From a checkpoint of a small mixture-of-experts model trained on Wikipedia.
Size: 10 layers, width 128, vocabulary 5493, 25.6M parameters.
Experts: 48 experts in each of 10 layers, a sigmoid router.
Training: 432M tokens, 6588 steps.
Below are experts of layer 7 (counted from 0) of a mixture-of-experts language model. Rows are named router (the router's row for the expert), down (a neuron's output weights, with its number) and show model dimensions 0-127. Each number is 128 + 32 x the weight over its row's rms, rounded and kept within 0 to 255. Numbers have three digits each.
After each expert's rows: a language model's description of what the expert responds to. This comes from a sample of Wikipedia text that the model never trained on.

# expert 44
router:059115139205160191145103137155111128130131098174127142111141083096131174118066154069140158098095126093146145123136101140158109095152100144127144155188132096156074106103107127130154169160171085152125138112146084070116131093083152115134164149073099097112112105151101103190172181113083099172177097113170117144080131109129074146139190152113191107085167103136168153091069135128098156133154
down9:162131068176077162158098102139096112166236114184130158157107084115097117100127122115106126149105101129125078140096087065151164134142131153106160109136126129084132144063138149132130179126131130154100166119164116159155114165038087115137160102115101169068102118128137109143131150100121117200117131184104152103139080167125075155074129134131115138165138141069188193133091126085127128157161
down10:180105150121176179118077104123142136091131112149115143140189116126110116142130098145179109102131059160089130173066109151112196073125129132156107158146128071100102116155212143185158136136116148128131199175096107112095186081168111144132138123109087105141138162151075127126121105093081131119104106143137106136186097158184096158117100045125143158105077109154147096110099101112155080086081
down11:197088185151157096150089125094100130148022120109106118125145066121149152100164098148094109122141107147129127089140082132137148164160120157188105157128149137130132157139106138138133140113141149171180114137158118141118173098100143119135125181095098122105109140099121106148188170095119149129142201099101095107037049119093164110119118134141200113128109153109173060165068175180144157112125
down12:175112180130136137142045111100105066138122129134134110086118112114066125159129120088168132176143117124110139114057118151143143142124156068144122124132133129155090157110119101102130178133109134091113176165079160127054100080139134165133122133155091139120118119095173108064131137092077152163126132148107189130148049069177189159185104113176153151176063150073085134104159158111125154105108
down13:093139118122142060145091147125118158157121147196118184096138121142104138132108093096111057146119139129118087129087152146121132159110151155158108113152126123165120155109092042118103121104119134169100126094081124139166188151117118117163100075135101184155173081162104125094092101215114219111137096071112063096082130101177168151156117153097109098111137159174128121182168136177120161144156
It responds to: Nouns for people's roles or relations after his or the, such as friend, brother, son, president, director, Count, CEO.

# expert 36
router:092116127146117171087140176142146143158147075115130146118174071155167180157083164112150107141131108086139095188157118115137094142100108123108166141115101087146115109093112169112162162239154135162136117125101055111140127128059144176174142085115111128119130170111076143185197157159124134215169089154173119159105145099116143115154147138154143102087147091138133092106049131148121128101135
down3:109129113113084096127094128170171135130106104080141152126139154095120095132140165115146202120176096126084157105135188119112128157131152108155152084202110142101209120158093144165172144083060130183166094168134151103152084180078101117113125168153095145105160133093107179107172094095086168117108075108132083140099165110164138153091165143167047113155158164152138145146146146134163102182119
down4:077091084104129146132137162104072140135138115117124117142098128143176130115118081143129148121163158095125141127092125086104145140172121153101139141139100141139090159152162126108120201135045173042082113187115134104169115106094195129050103120085113102103181135122091166034106136154102107136155116133118106132088139168125153087117090155088139190154198082105156103168111185106107125113116
down5:123170127097085146135137055115175127142119155136073083082129114128174136099135106153119095208146160163130159103159113113175106170111141111155134112145114139100129102163121138169116129138105121162152196131090142134084140111076132067129172126104060139145092127163124187115139171101093134123062038114102132117094181149096143169075104142166211143135145146108129118108057133104128114198152
down6:147159116109127166083095129145134112098156164135141107103241094174125175097091126128107083144147137155115071127122126083167114116111099144092130113200078072088129109092068099078141151128123109152139129133109121141164157131118132126118137165087089108148107140157143115134126112168068183137100078081149119067132125162107080067102162144091165092173155134117114110098057143169211115113164
down7:125086189125168145098136139127158103104083176158141148154143098165155132023118107119125129083179124183060132177127146202154161120110147092124110126136088102140099146194126170075158071117145108185146160119100141098118127142190149138115093139134130113108114115073151130136143152087125102118108102099193131107136173140109132146145129114135235158159101147102097141104168153165112175116071
It responds to: Noun-ending pieces completing a word, such as -ation, -ure, -ity, -ance, -se, -ade, e.g. Es-se-x, Tr-ade, def-ense, en-ergy.

# expert 10
router:051157183154151157159110178177114153122161099104130133107144063134134192106143144153083182142140080117113131156167089149176121089166123146104172150085071118158158081125116142133150138170144105184157083096129092150152117109109114154151195086148077081074081116139083132182155142123097090154143057143141105163125137088115120187154138158161148132124146101182153144076083133129118152089144
down0:141165174162168089169158122114113148094146178094122112131097130112103122198120174185135127165132117089140122164139103116126123107094105065081065086108173138166149175160081171183098159080145147188155109212078128151157139133157112198131114133105148048134150157131147107161150140152107141156128126091099146111075137139092113118126167106102154127207128118118121098177140136083136096100071
down1:124129115129059137148143169097143129180162101128117159125212157123109079069148119116151139111089129142155102137131140117070107127087051132096159130075174077114102092103160109131103145120050162153203107195072140091080113099152136108157159155119077112115129102122151108140121082149105108142112121122163108115162206057143104113106128120123148098127094140101073060143137148096090106128176
down2:123063144154168087120116174091165148221118099127088065109095152142132139104152133115084129097121076119105128075145113138101119160097085129127114105126144098148183133132123156166134127157133144009154109141099157073118160141149144074140157161097142159136116141089126152133058111201109122132105130051111119131155139097195052130086105163078157149121139119109123144141087168097140154119106
down3:111145186126142132103105126103111147167140130122169105145109132170059144105120111115136084099154138090097107110090125100136128063105162111096138120107031112150120074099134104107105176106102070152181170112135141153138184147120124059174150194153124091112162130108204080147130094138116147108164114113127107064122085122064092130117113108173080076117183166118142176117133113098145108061087
down4:166112119118151175134106074127085117120123154153126096151101111140122149117095126093141125122104188126094124124159122101110122150092130109132193125101083133140100084096149147082091121104130129201131176155119182124137121129085157115026097177047158142107162135140111157139146085095087169179097122109128064100127051135124133128133074079121124171140239133132129113139094187154160147163128
It responds to: Verbs in past or present tense, and -ing or -ed endings, right after the subject, e.g. took, received, houses, returned.

# expert 38
router:116177134138134158117083183177121132121124110142144161090184049110124158128157149146123122128124119106127137134132076172144110132088111106106205220117101150231152101136089175092138188193166086136130067098121092129138139108103124163141177145137137100082144106098090105182143188117087100150143071125156136169129200126127101152139199145148141131136122093130163105126118146129141146115092
down33:151115100144108066115110187159172133119145126122116169103148176121133067126125110044151135128123137167129136136121157154140128152151118117116131125102102088131048164136108162137147168165098100204119131134135130088153116115168150158140046134123106110113149174115143189094140215164152096054167127119101075139123142108106126131099116074129123134124154114107122010137091129091104182093081
down34:074127193071104158144097145189162130184145029118123123113086197129116114186113126113126148145125115072174112040095163140097053123118128066108094123119120078134159093148136118113125135159117156153117131119104127170169128127087156110114143104102140145135112189097153172115066120134078147161083144107105138118166073065146108101104075130143115154142051090121103142138127131118135139125116
down35:144154122103088091118138154148032132109099137125150116107113176149124163168078140131137195105176156161093128119087126165105121119157093090134088122146119093159156178074102140139118157144148085097119089135130137156123102154087126148130055171216109157138134053075114116149199055136125100145142147147135153122185197089135083094080144151133097130132109159117113092193114148112115099158135
down36:139164117109144145147157063086126094104120108133099113152103195157118120163108124173148145110118120145166108129169151124128119153136142160110135093109102128124090106138121149119172093117147141255099122155151128107108161181135158159116062111147143199102079166154136137114152188144132169145105143131141125109111156135144161097121076075121125130120168153133099105129068072123109197146132
down37:080174119132112134118148180109101118129158138045236129141131162155145107147104159141131127172173134146134083087125090209154143119113137140154088063172145143128143094118138111128196121073122118101151183133132100160095165149148138139081116076165180159103104095098131150064105125193143121149126150150088150177140157096128160155104101156118113164143120133165152126080158148080132090194163
It responds to: Words inside quoted song, album and episode titles in track lists, e.g. Ain't, Get Started, Tell You, Letter.

# expert 34
router:104162149171114167157104136188147118173131118072143160043124104076169128118172123160105139130131083127116175131147134156197120114117137098131205175107071124164155107142141124152167155128140092188116137157141094094128102144097149167182171098135101119090075125122135157115190151100085114185149107131153109137121145103099108176118186201137171114122143061112101113082116169173130132075094
down3:134079136189088084066128138118186123132147141079164105158037171103093130077115102092088188187160118110131170093158124125132136126126183156118185154119143117156136106136115152103143156145052145125110096160084119082079164109160106074138185188079115128121162148163092134143124147106151134161161187157163091155162114108117107117127139117139093117086138153077114102114109129119156120083055
down4:181149112053102159153093117067095114171135117151126116194154117147059159156185123142163101123125116132129111116094099155166146180047108144134143153129095101207142104139081172155113137169121106114097106138161181107100144156133170167095068066117130119148100128066100152086120136121140100129116171135180175111074127118092137097115114087133150152130111130107051141176138171103164136110075
down5:189138103117126155161174152123151127110096164133158139108144152099140155133170136204184111126202122144115097134135163067150147158080117107172143135151148083120156078092129178213132152106077151140141215104137147161146086151130159131110120097109073080106149162114122080151137097109162158138079108160154095105102109176105159095133186098130140100149057099137097123108133162126155064071118
down6:120083177110103103194121107175138135122107064052151113115123195132119212157157139146076167120102157083065115144176150142133164077069110160110158119100125103111089128156193090137137079159113144126119088188049112070112134153137124121149180159126115112133125165134180105126089093149155139131103143156145121108088170145153105131158163111093121177145128122117129170069134130094115106067135
down7:095105169156104171133109192095073097074106151133156093206104165089101153108083171149132121114141102093129108118148142106129161113056122126135164129124168129166128110126100146140084083106104128201125105129130105119115090129109082145146155110134102127075129145122121145184093150075139176126100079094095085147125251121157158136122118059151112093150168147149119137116056121190148113154150
It responds to: Main or auxiliary verbs was, is, were, has, been right after a subject, especially in defining sentences like "It is a".

# expert 42
router:087138140131141182194109139143132143167158150138100097052139102111159161132070162155151178143116126072132130143144120194132102143112124126098153177149126117131091077134100163094167173149139136160114073146067112112102133137093129206133130107127107086118111087100087138162160175102135106173144082156192131119064183113110079169098114130141109089109104077141139132084105093187101171061097
down1:118106132157155086102127115126182145117136123139101093136130155136135148134160100085115077101119169164142084121122063163147147184094145206122109090153123079167088151179162079124143134153129131100097132112144138083120142110120170156088115148121111155152119103058152055177108126138078148191109243079128138129140162155125117129184121161138158180049138151095108161123109176147161159097135
down2:136102111130119184113094122160149105065093128127096113089141117109086115124109110197120147149101118146100125160106138126154092123169106100143086093076161140127152162185058185165157138147186163110146108113180081139156196159151142153070135153188153141133103211157127136121155104138132173068175122118099147131182162111137119120120104155130165190113144168087126177119190161172132165146181
down3:163162130160108131145032111177135123136104173179118114122117100123127142110089144119140147108142089148097130110126195087173093120065121187087116100138140124111189128094089125138136134128111140148135180118098191148138093137140089141111147084107155104111046152073079104136103094101101105079127099145093126082068123106122123114113104123112104056110060079158137112155165168094137081096208
down4:154142077151153119132107062104142103112179118143102139150120127125061157124117143134190097107140112136092156138105170172146175180157149131136151129168137185119159109114106140154119117177171151123075107104112124174192110160092143136188107145155145116165153073136091050151203156140176097092174105115098129111217146094131119134101133091152134090071130088111114181081129129127098084165080
down5:121145134149091118075145133087155134129118101098156196118144120114169149131093133135141163113102138116188106099112104067147032090159166113087166099154127166089150116173092148096107087095119110111079153119096134130194178169089133114168146189119137111159127103173094123162143109131193111201133184163150155129107095200077158120103141140107145085098125159177115101160107140078158156095163
It responds to: Competition and club name words in sports text, e.g. League, Cup, Championship, UEFA, NCAA, Naturals, Nations.

# expert 27
router:113132120166115155161087139155181204137147108160147126101104146083189131115107140113143158089100107074158175151159078124152125100113138132155167174104080083136144125181102116117146160116136120145132103118126176095138162108076122159112135133129141151102143098111097082162145144081128104183153139133111091128120221072052059152168152178167133076115214080142199124113139099151120137128145
down3:175098131135195119141140147160184078122143159159090150099140091146084189186107127141179138077111119152168114083099127114130145123118067098156133162131126077074076111110153093134109125107131139063162143145146085130120178125105127091118113151109121087072054117114169169112130080055099104129126076121116173100129102109146135117135158126140118174177157182132069190063115171165147129101123
down4:148112114165114124192072076094125143130133128144073107109142130132208096160163085148133140111129136080168125119152125128126105074112149132133151157151137130106089160113108169147085130177109059119160092061079166110139065224129136140153143152135141135133109151092132186114147174114146193165131128145171094097159081106096108107120109124151077122134215095100158152087129170195126160146142
down5:148132136084108122139131148118120138164145086123086164132121147121074135136161125155132112162139079087134090046172172128117096103115068184135139131166186178135110049095091083199112139139100191204089124081084119114118162152167104126117110136145126082142147134216133139147100114168136147086111165140067098156098117109112139078098145158122148175107088147094096164144107125177104115081125
down6:157125199181149117123196136192122094149163094143123131126129135191212210166152133101073110140119122100194164131162116161149098104128186080098158139068159195141101125087109053091134091155149108157166102156100158133089111124094128139131111104134129136104147124139117178108089148128073087119183129090119097172100119177103114133136093116101147140121125121093180152087100121139138174125137
down7:152102164121148088172129159188129156163127176151127168123150174133126135093172096142125131118134096107146118108132147136175174100066161115127100140111170095120144160072064113095154029136141160153157115132131064127134110054120137142132116173128210151129150113131102098097156116138117188165118158139165167109157233095112134107150109157101097119153165135128041102179119143161135147105112
It responds to: Word-initial capitalized or lowercase pieces like Al (Alabama, Al-Rajhi), com, expl and ele, mostly in place, personal and team names.

# expert 29
router:115201183143105165131125168172152184147148115119149123103136102064173187162072124158098161117148119059128165181163101181103111090147132103114160158141112130167158097113147187119155138144139095182168085145124086074160125128107118131159126136182086159126087122115090117131211121121114115114158116110116105142100158097065115211143147176144142093104113137106168061084153141166132116113147
down0:139104134126244119150096128087109182094114135131167188068120107131073122118163108143114026146133053157160092119081073161070156099164142067188119112151093120121145104166141129106122130114115100103137159073134131133108120105127106146085145115118084148157118133197110082174133115146152154148187095117143133140145164151162089097123109145122146112099150126144182173106129176169143148159134
down1:088197119116179082176080071147166159214114170120068140155119091113155110146143138152104096170146148170147130134098136094168197160102087188129181184125081131105148092149107061149094099129070112132113142124135186091072127153143161156078160139122163089138095139156144136129132122111150131163135118129155104076142059147103148203129139117085114169124145079137137101155111114140130115148141
down2:140120122150194146160113137186155128130118183144124099145112136159194159117131121139148074169098097154161130143102122111140062114161087157212181125114102128132108167162130149146138124107130141176136158099144057163104187138153126117046101101101099162145152165118139113117105202123126136185134137087178098123107248079123113154148109080136103126100146122156106128113084078118104103126164
down3:096160074104103140101129153136078146043076148106157202135152144114175156112119139136098199144191109138102093133102126139159149113122111116115128131120149172113193084166110125148151144126165154129150064194142146175162173132142132142106162145068099126093169131121077144111097146087133097141114118141117189108146187081167102124127065176111058184121186134109113079144106098104116121096126
down4:131177104151107113110103119115135126138140168140144151189058189121132100105123105113117160063127152097127108143224185062137195132111166129108164131094066152153143107177154135115124142110104171027118149140127154073151131187093104159136094129107093172140078140126156140120150045127129117124132117143158120130145143135194108132079153146128099132087162084130079120157164172100124126084114
It responds to: The article "a", infinitive "to", and modal verbs after verbs or "is/as", such as "on a voyage", "began to", could, must.

# expert 43
router:093172137154116121163080166188180107134174160142114133118127101126188158155178103116094161104132112084166147169167177141163055145100096135093125105110134129145133118186143144120141184154146060216158141132124100106161129076091133142111145116156113147104136087183142127117175173122079077185160086152191126161081195118122089135122177116130153110095136132157137100126102142136094120062109
down1:057158156133126137069089092089148161129114143115095155132105107163151128118166134075114125175152083080142182108056146135076135089117113127153119149102099155157129116132106118100087112148157177119083123158145152060141131161066193064069130136195088166138134133056154087080166095109097134151101144154124177085122106119130150101130194111089146096112129153156152101108136169132106123155191
down2:188114149132108127069140150153138145179148161132126142149081102152102143177075125090136141123090095111143113121121059096118126144140123116101118168179150122046119083089147174162145105094109130123086127075093133114189215195092156133131148132122155144145139166107114099081073129172085085114168126154173119139161092170137121086118045164140106102105158136102083144119097187133074110152098
down3:111159127109074130069133136129106128084132117140123150134088101066048118079103134074141092100110096133129169198085144148182129127150110188118144078121118122083127173134146148146075170163124099122101151097058124154181176089111086132113143131075152086138136156080061148083111173138157158153160143184086127079113165144111132169157099069136145157186141158160085158137163108116146138127144
down4:216138151153162137127131204120085092136121120159062161096137166161089102139141120115153095098203172160114097157086150068158115125127142091098073167104108097122135086178169110160113102092129121162048114169119124125165113103165153163094120157132078164159129093150095173147128139099144155107102078113119077156145117147083115152149096128122101102095081117178110108084052071132127114134130
down5:105141118130143082113142139141090114158095143154101113104077156132118126126172100047186162143063134142123161104079105184122137147148116182087149157094180037143127140141140165086142089104127144126116132120098126120136146097122159136181092078142143183157150182156081146141115123091200097097150127120105114122129124132147131175150148085147104190163131120108104116102100103214219136153066
It responds to: Field labels and line breaks in infoboxes and lists, such as Personal information, Occupation, Listed height, Current team and coordinate marks.

# expert 4
router:108125128175182159199120130179161162183146107113042115112145066095204153170135170166161181110139134100120153105195128166197112142091084150102182151131142160131127137144144146119134153146172121138158074097135104083110111098120132103138178108107137098101091129093099159187116185127116115190132137079134118138081166122114079133140141152148154116125150131091116112078086114164080171097146
down1:160149148155133120041102145105151116103105123128106169227079139190173160114191073112099118105129170165119133091120135134136132133082162110130175121057136097153022126157107102122102154122159140079162156137089158122157092147141099179117111085127176098132155067113166063150137154109130155170135113162193133135094123119161148116127103095163092136117075139125165157130123087139140116098128
down2:136119132134199116153103070146167103115137111093141148176084108166105109152135138151162117158119144116150111129129154154099173152105145167133157116070203158082087159168102087143146100101110105152103149161099099075103118125068113078069156145106109117098133098123124152152046111156131213123070166138133059129110186133126170122085188102120134106123146175087075169081138153101097081122126
down3:095158087158129105141057181114086133162141109079100141168115082124146131125144130139116172098117178093191126134103123108119101160140119113090125102177131095105187185160138110112120077159129102090112195130152093165136109134114158128146183144097169106129131158052128114130180093162117198104170158158143141117074165100161124135090156171164086160114212142164180112149096135172160071114119
down4:157206167165173095131063114141139140091143130126123113077107128156161090112122139148091137134134162141111155109084085188165146108112148099125169159173119139127086108080133132079121170176130168156134156152202131109124122141139089056072148154203059110124129108168124163137133126112175102141101117160141147131101207118112106113119118086116161128168142094100122202168087168100154112066085
down5:119128121147153180123147096160032179148062159182135180125147139138111132088183150143126181135094081142148167156150091081138111099153163134135143046119159090083145140075157146116149126109074137116130111128071092117095127179108124115165125118169140134090151160132051134061130102110118120088159165126145119121172170130088138086155135120135186099133140123151165095174133151073137162169070
It responds to: Single-letter word starts, mostly B, C, D, F, in place names and proper nouns, e.g. B-ahamas, B-ath, Camb-odia, D-ragør.

# expert 45
router:112119128124155148109113155168163122092162110117135105050141071113173129152119150102050160101163104096151147119083148136132157109165095133125189159141138154085140102137102164126108127147185160160165096081131124099122113085079151154148156079160145097099067139150091139147120198127079100117115044109126118166085156104106176197163146143183090164083150153110153117113070088157092154133081
down1:135186170111097105218140117143082100110129099111116193150077130101102146101167157101112162139072156154186133145114138194114160089127077116117139142170136096100089101128114053160135073135120057125139150155180121156130114118115191147160147133111131162114165158149118101131144135122132157153098069135137142133208078128095102131140081158093199084135111177139156125130080107076143100113089
down2:089094093090124135120191219193128114172109185133145151087162116111082040081116113135140157081140146103148167107071107117152103092082121149056158112156107090128181189185097088139101109090181134081157138114157119150123164149084093136118137153080130089117128122094138133105145095145123121160167144158138135125120153123120139165099139126087136030151095146117117145159158095117142087122149
down3:113104147098128111120154159118122181118091130167115123144085152169142076113200106100085137165142175053156150077141100131149125214139200172113111111107123133173140156126126143155090083097161089127143119100171077149129150188097131101112158133124123106156137129051085145151147130106175106083078162106133103103175149103181111115146180051070137163114119120110168149107085118125154162098166
down4:088149162158072146164175082145208094127169112124135132148124134199117171165091119096124101111152117136089198210138156111115138105140058095131117126145068162184125173165111154108101140057133158142135098143065116117119140095177106175102089108154100201099112172082092122128127155167135106188074147141128100145122127130127114160161172130085162138140178140140119142111131140125162177124117
down5:153094054178084126099138149155165035110109108092143092073107092151145161076101130163167077130146052139132120099128122133142071084106137193186130124094073134125171075151113174174171144122105117089123098118089127129131091130107109146149101130094154133151131118136129100147128135144159103140125096165124104148110149156130123228178157140077152131113110082108107168084144116128102138212131
It responds to: Word pieces containing c, especially sc, cont, disc, at word start or after a prefix, as in cut-sc-enes, sc-owls, cont.

# expert 46
router:126143110195176191136124165142132167134124088147094142123130133109099165142128132121126174136077126092148146157127138132200075139115105153072167163096128092131130112103077133142142150126160137160144061138151057103087181105092163155122130119137128101077140089175066136155131131089093163238151130116129150138085178096102099197177099154163166133111165120174121120123082101183097155132130
down0:136099120151136066162131088072132115113124103120159080190239104101148044093178100147111097134185152165134160141101090113119131151141112131149119141080097121148138141166126111094105110135148123055143127118155140140151125149140119110120130161105146179107100166102152152184180135149141172114133091124086106086138088093205114187110148059120107112088143102099081126125178184179163144139134
down1:168145093098170118134123184124112097128131185146152170117108126122090121118126052094160139098184181056138140101142140122147083129172164117065145118113112087177106127130079133100088133125159068155115068128101162114117129181165119162084092098124147123136089144130114155099095097169132084124170094103066098094096160101118110118169090162129132073153100147163118131089146128096114145244100
down2:108181113094052188159137084113138079092162136086183106143116138144163097156080127151105136136175109157092127122131174117162125099147098147125071156098143160119178157136171170054140149178039126169129159147131139141179110166070117120099157081099094150145128122094140117147113106172112146157117123109141082132144124108110111152136155146128105151125204166186116137129105145165079085053179
down3:190057156137108145120106156092107144139189133165114137068103107117100107141120126101159135163177150127168177119198104123145077123129121122131174096039135126172102168172124141128105100112138153166178095143082152090183175113160083188106135171125142088166101062083175140109113092158124067153123083174130087156137148095137109119108132163117131159071103117107157104163154174124103104146104
down4:130127179126076145134127079190098149136153131088128139113088150166178148161169169173154141103161126122122157081175156195094116150111104090156112115115160159116110123135152126135132149133143216129109133118080095118119140109097181134106131108128162131115082110109125111082054164074137084170155121138152188145138191094129207150098096072188173133098119161155204063128129131113130122094108
It responds to: Words such as War, Battle, Air, Force, war, gun in military history, plus car and syllables like Mar, Cor.

# expert 33
router:115181150140126137142134156148129149160133137087144159118177097113161176166070141098094142128136130080107154152117068141170056064110116083123189127150125131152091105147104143079133183186212078139106105143110068097120186132101143171135131113095120091132089103087127163183195162118067123176147115151151112167124192112104108177132145139177115113062121090125146153145108169128106118113124
down0:165111086134158175179058094122145158160126146113142158187100091064111114109137133127105082134161127102110135155104173095099138147094138112097135203141071142138161138076148127163093139126021106084106111148079144160163187166130119163132130127118118112197131142101142130146128080191163137164073114119139115102158117100150147097071090149092150062116161114103112123135151151185146097076113
down1:094119121072103133166112129134087087088083094169065141106138114154137088132175179103130080132127212090157116130075139087128116119115162093182066122112159126153152091144102137059179117150095103052085174103135106124146143171086107120115146165151075182138112103153107083153178120137095091096148149143171126111108122161127070152100109153157153087161078117130160136111140058120100160160133
down2:098094135120095209126170092094149117131173110122183093154105124168107130131096149148122110162157138196137131074151152140157166120108097120143089138107120151092116120125142104152136110110035093187107129152066135138109116141161144108145163122120151156107197112108068121158137071107153097119070165190130079195153100164151115095133107158087120189120134132083120167149196097077185127101105
down3:150143038182178197162119190172141172142079107102148145164092128159118135138105128158128140062133138155168127148125149102122150133123126151108115110131134097064151083130108169122148163116106108126102091153104104101153064099099189107096158124101096216149121112156146132131082105120178145130094173092147133096184161109154148114174187118134145156131145119155128085166068192189148158147151
down4:148126116146094156094189100097113099096141132124149160107080167145121123130119103185158117144106174100130135114182178171146154143138168134146154093148165191077155142119105127141156155061174099122114148082164139129137030116127149170134104168137147127193109080090161164108128135114255193126109160085097162123115133086130123108153149198090110148132127119175110148146122140123141122125151
It responds to: Word pieces in place and street names, especially "ou", plus Township, Street, Avenue, Washington, as in Vanc-ou-ver, Art N-ou-veau, Rocking-ham.

# expert 1
router:131206148176146130125114160116122142121131086097092131090153103115183160129148172103120130104172126114120184079087096168118066096149109127092132128113126139182159101206099197073208184151152105168120107105069110099133129129061178166130106110132113091146125085118111133196166143132074103132161128098182120132138153065136102178104166168137139140102120100184136113108138134136138176141132
down0:119128079153147107124127160124201097065105179128135121117157152108103098139171144100133079101136122167074132167137124124109157124152102133139171136138125136165086191118093083116141073128139203133115113133160148135082090155148117143180063135196120066170207184179115178056104101149140137138108158101152086087118104173116146111163146179106108121130125132100110110085098117148148076064119
down1:108091114128107111176140127115167110204108154136116165104145090108138134168093108124146130113123142177165103110146103157119150167105085135123137119117207055108085080126020139159123087146084105117138171157137149085112066102116168099113135115099076109102155131116104136194158100135150142171115083108115135129162166082145122133117096154185110104154028186130116118181132114195123138148121
down2:074144085097158144135129103076103132055127125104091156134062108145175150183140167142096108150141105117127123135136178150120116167203086134066145111133113112153137088109137119177127147126185199190132093169119076151101151137168150123118144118137079155151155116166137159169108163181179119143035069143132138105102153105111100118125139111101165146143188115122157110135099096126051073107141
down3:106192149126103101150177146132061116147137130199131111162187073085173115119192076114075205075145151153141165122095169143089152092057112152146139127146153117089162143142107096090140091109138137092114132151127151152139109154139112086090143156102166231148100086091123092139105132111119144128147119125058149086133109179131114139108139156155168086152122113144172109158128099065116137112163
down4:134111165152159105100104127146125038116133122083172159085116173134140142098095088091167128102131053150153143177170144119150098125169134114148151083114137158183134163135147109131096039124133131148063114194140110154113111155161184126121106117110131129115073085111123118160151160113102122176132122126179121093118168090163174137105066129208171090122126162112204171097101122126131091183113
It responds to: Line-initial dashes, bullets, pipes and numbered markers starting infobox fields or list items, as in "- Founded:", "|", "1.".

# expert 23
router:110176135148126179139119159106145177139138152153111141104156098123117204106123146118062131079152124078144137115171133133139096144095149126088198203124112145127111107151083156159122171161177141188156119148106042116158100093090124142113136129129095079104091122188060096132138150141071163118144064130181121137156155121119130132160136106096127079080149121132135119071082105171094211136095
down0:163135115114144187082130155104118132065108157136145096091126087094104190117084129117142103180123095156149189142087172123152146040113067124145139120155123132171119118093134107157076128117174114098200147172102142107123126134083103105135156118112066110156120146102099083088111085152000107144097119126127135117157095147122098110133103156084101104079169149107156158097103148132145104143112
down1:173138107133114163170106070155075109192098186141176147142154186116066080122198112100165178148126134086162155105109166133068139107152100103144100121129072088160128109139075084103123091157156102141169097056094149098119135139122143101122100164150123139112135074126124123118131116161108134103113094124147086108136096115141058116063127077151105135163116179142145209142111155123070099165106
down2:128158092102111162130074135162157087067139089111087126115144080101121080112170176197188152082144104139141140111083100104102114138095112097143165108110117143125068131164128141098139099099059115158112154124110117126134076091144175120083135120107135142088112141151116126195127199148138200132169104181250090139134202112122126125091131131107146107111108157130132125114106126116155190168131
down3:115140144079172122135100182118134127116096128150152153197173090128054154069132134121063091150193170173130139099098165082117130128088131129112129145136140149108122091097154139105128134118112150082096140127194082164160110136146110145122121143100145166127190154140099162197146077183172059127137152154156135108076130153145067119111151081095058100081138120117035121124141153161134136134161
down4:155115117118151157090144151133097137151101159121129160126094176074145149078124161073158122150124086061107123107094196120112149160155057086103170139127103138138146142081111130109061112128097120127132108152100145134138114119141129143151121107099128094061128128111195210103165153186069124132154131099178169126172129173155124151076177175198133139149081089219138143177137150103143133108139
It responds to: Nouns for spans of time after a number or article in biographies, such as years, week, months, decade, and later life.

# expert 20
router:087206128117116163120091153155166175135153134161093087074104093066107154141067166159088107113104117132130178089172138187155131126149097138101193139113124139136149076163169127109146117122150149169142109084110162082164159090114085090117149097109146159094088100161103132132119163134106125167118070083174117149084162097065101181110138139193150158075129068077124088122117096126097143098112
down1:152087120136105143101082119092101122180137082122146092152093101156098099138111067108112141109121183168153121090122158131129132047120100104089168044143151101112135143164094155094125166186113107002139111118155129128105194152129123089114150132085155148166140069113135104085137115119125145117158196174098141163099126155161170136111124102105120127078108090132081101173124131147052115125127
down2:137088120187145136131130140124126097107148058175140078175150124149172146153101073094121131108124143165076126083098126170124101127119119135153087119163117154212135128142089155146075147099141086188118126133144088162068147154152183145163108137121115108144099116173139130113131147156165204161204114128116054143137199105171122076168145121132126090106132175169170113083193146093137139159102
down3:140121112177100108117135114172135131195128134154117114047126066080144079163123130133122103128115086159145129139122133094116163150158118161179132187094028113162116142119155146126156137112113128255138131098165061167158149108129125115162160126173127150167127126164104120149145164140088062086169124098149133164091068113158105094132142145162099147075126113106153123131108104189117152114090
down4:058111142125096095070133117114121177113149202128182160118109112096149182123106097121137158112148135123048152115125197113144143079097129171049124157110148104118096126142157107140174144104141128145159069091182150140197095117160146132141099187105157165127174110092139121105132166143099086129147129086141141181141125108103166106163087019109128153127160149134111100140174128129150181104095
down5:122154047117143114075101096116131134094142119125114170130146146082123162106089081168149095160128141143140118142180152108123091181178142159098132156127146127104126142131135132170170113100119126141143168133133179141098126131104173160094119088053198144054057118105110116077132083063076142145106132114110190174126092149157078122125084085093130125196160130159160156057087147116127179148102
It responds to: Lowercase consonant word-initial pieces after an article, such as tr-ue, r, d-agger, sl-ave, str-ength, rel, pr.

# expert 0
router:137236159126141145151132160169122153149101079121109132127146114119145156144119137142127131125146127101136173098128107169152071115145130142100151193124103136195133109156117188131111162134145100134139135132060131112142133155109146151128155115119120074088104132125078088217179158148083128178168090154107115134087190051082106209140145214165171122104113117146131103094096117182102136105110
down0:183077150175116100103128083132131107139041131183146091178129135092176082102161134098119133124141152161186133130131128118135149138108138115145099100133132122169111141148155097207021132125094079152167079148131089106176119106124137149174142130059082126179094110133168109111140111085109147111121083146121112136134247151133112106181133132143139129116091172126128140104085070115117127137158
down1:061153146136112174120114109138088146120087062116156064089120140126121167143125099146098138135180093109134162175125127127108151083158152130154124117087108119139145102129200120165133087109130157171099116157133139137144124144121078103033138122173139067059139122112111112105128095172090136096107066109123175129184131085173071101119169130133157090152115189087063080097141137137126164208118
down2:093116094156117157159182097116120077132115125087137161157120121124154128141147132072141136163084145101154138169086152130127065111104127092134081112140102053089140172110126190115143066154170167072103102085113094126112148084107198109155163146200120095166138169132154121166148118107103102110110132102173097076127091120127065074136173119158163168083046131110127154141186150123120117109074
down3:102103207116151146110144143219103127108184144093131154121141160192149091115149113133108149148109136155116141147156101154155092092171195134143144144122213086108130179135176120119107148120175125208163179100157136146108137142143092114136075142085100140093136113130159143138139193155173056132149110093133113162117185131144133070158094117069105169147152131076154093136108124143138093156071
down4:126181170165127144125103172159167133158147144117146090128154092066136132086116096092140164139187092149114132049114131102092101118124125147134089119152096107126187127157128137162116131102091105014158114114166114080150154164162158095142111109112131067085105108130124103162155133125144134208140112100119122142133071117080052198091132153143121098175108147115132141117064089211130119148127
It responds to: Conjunctions joining words or clauses, mostly and, also or, &, but, while, than, although; ampersands in titles and taxonomic author names.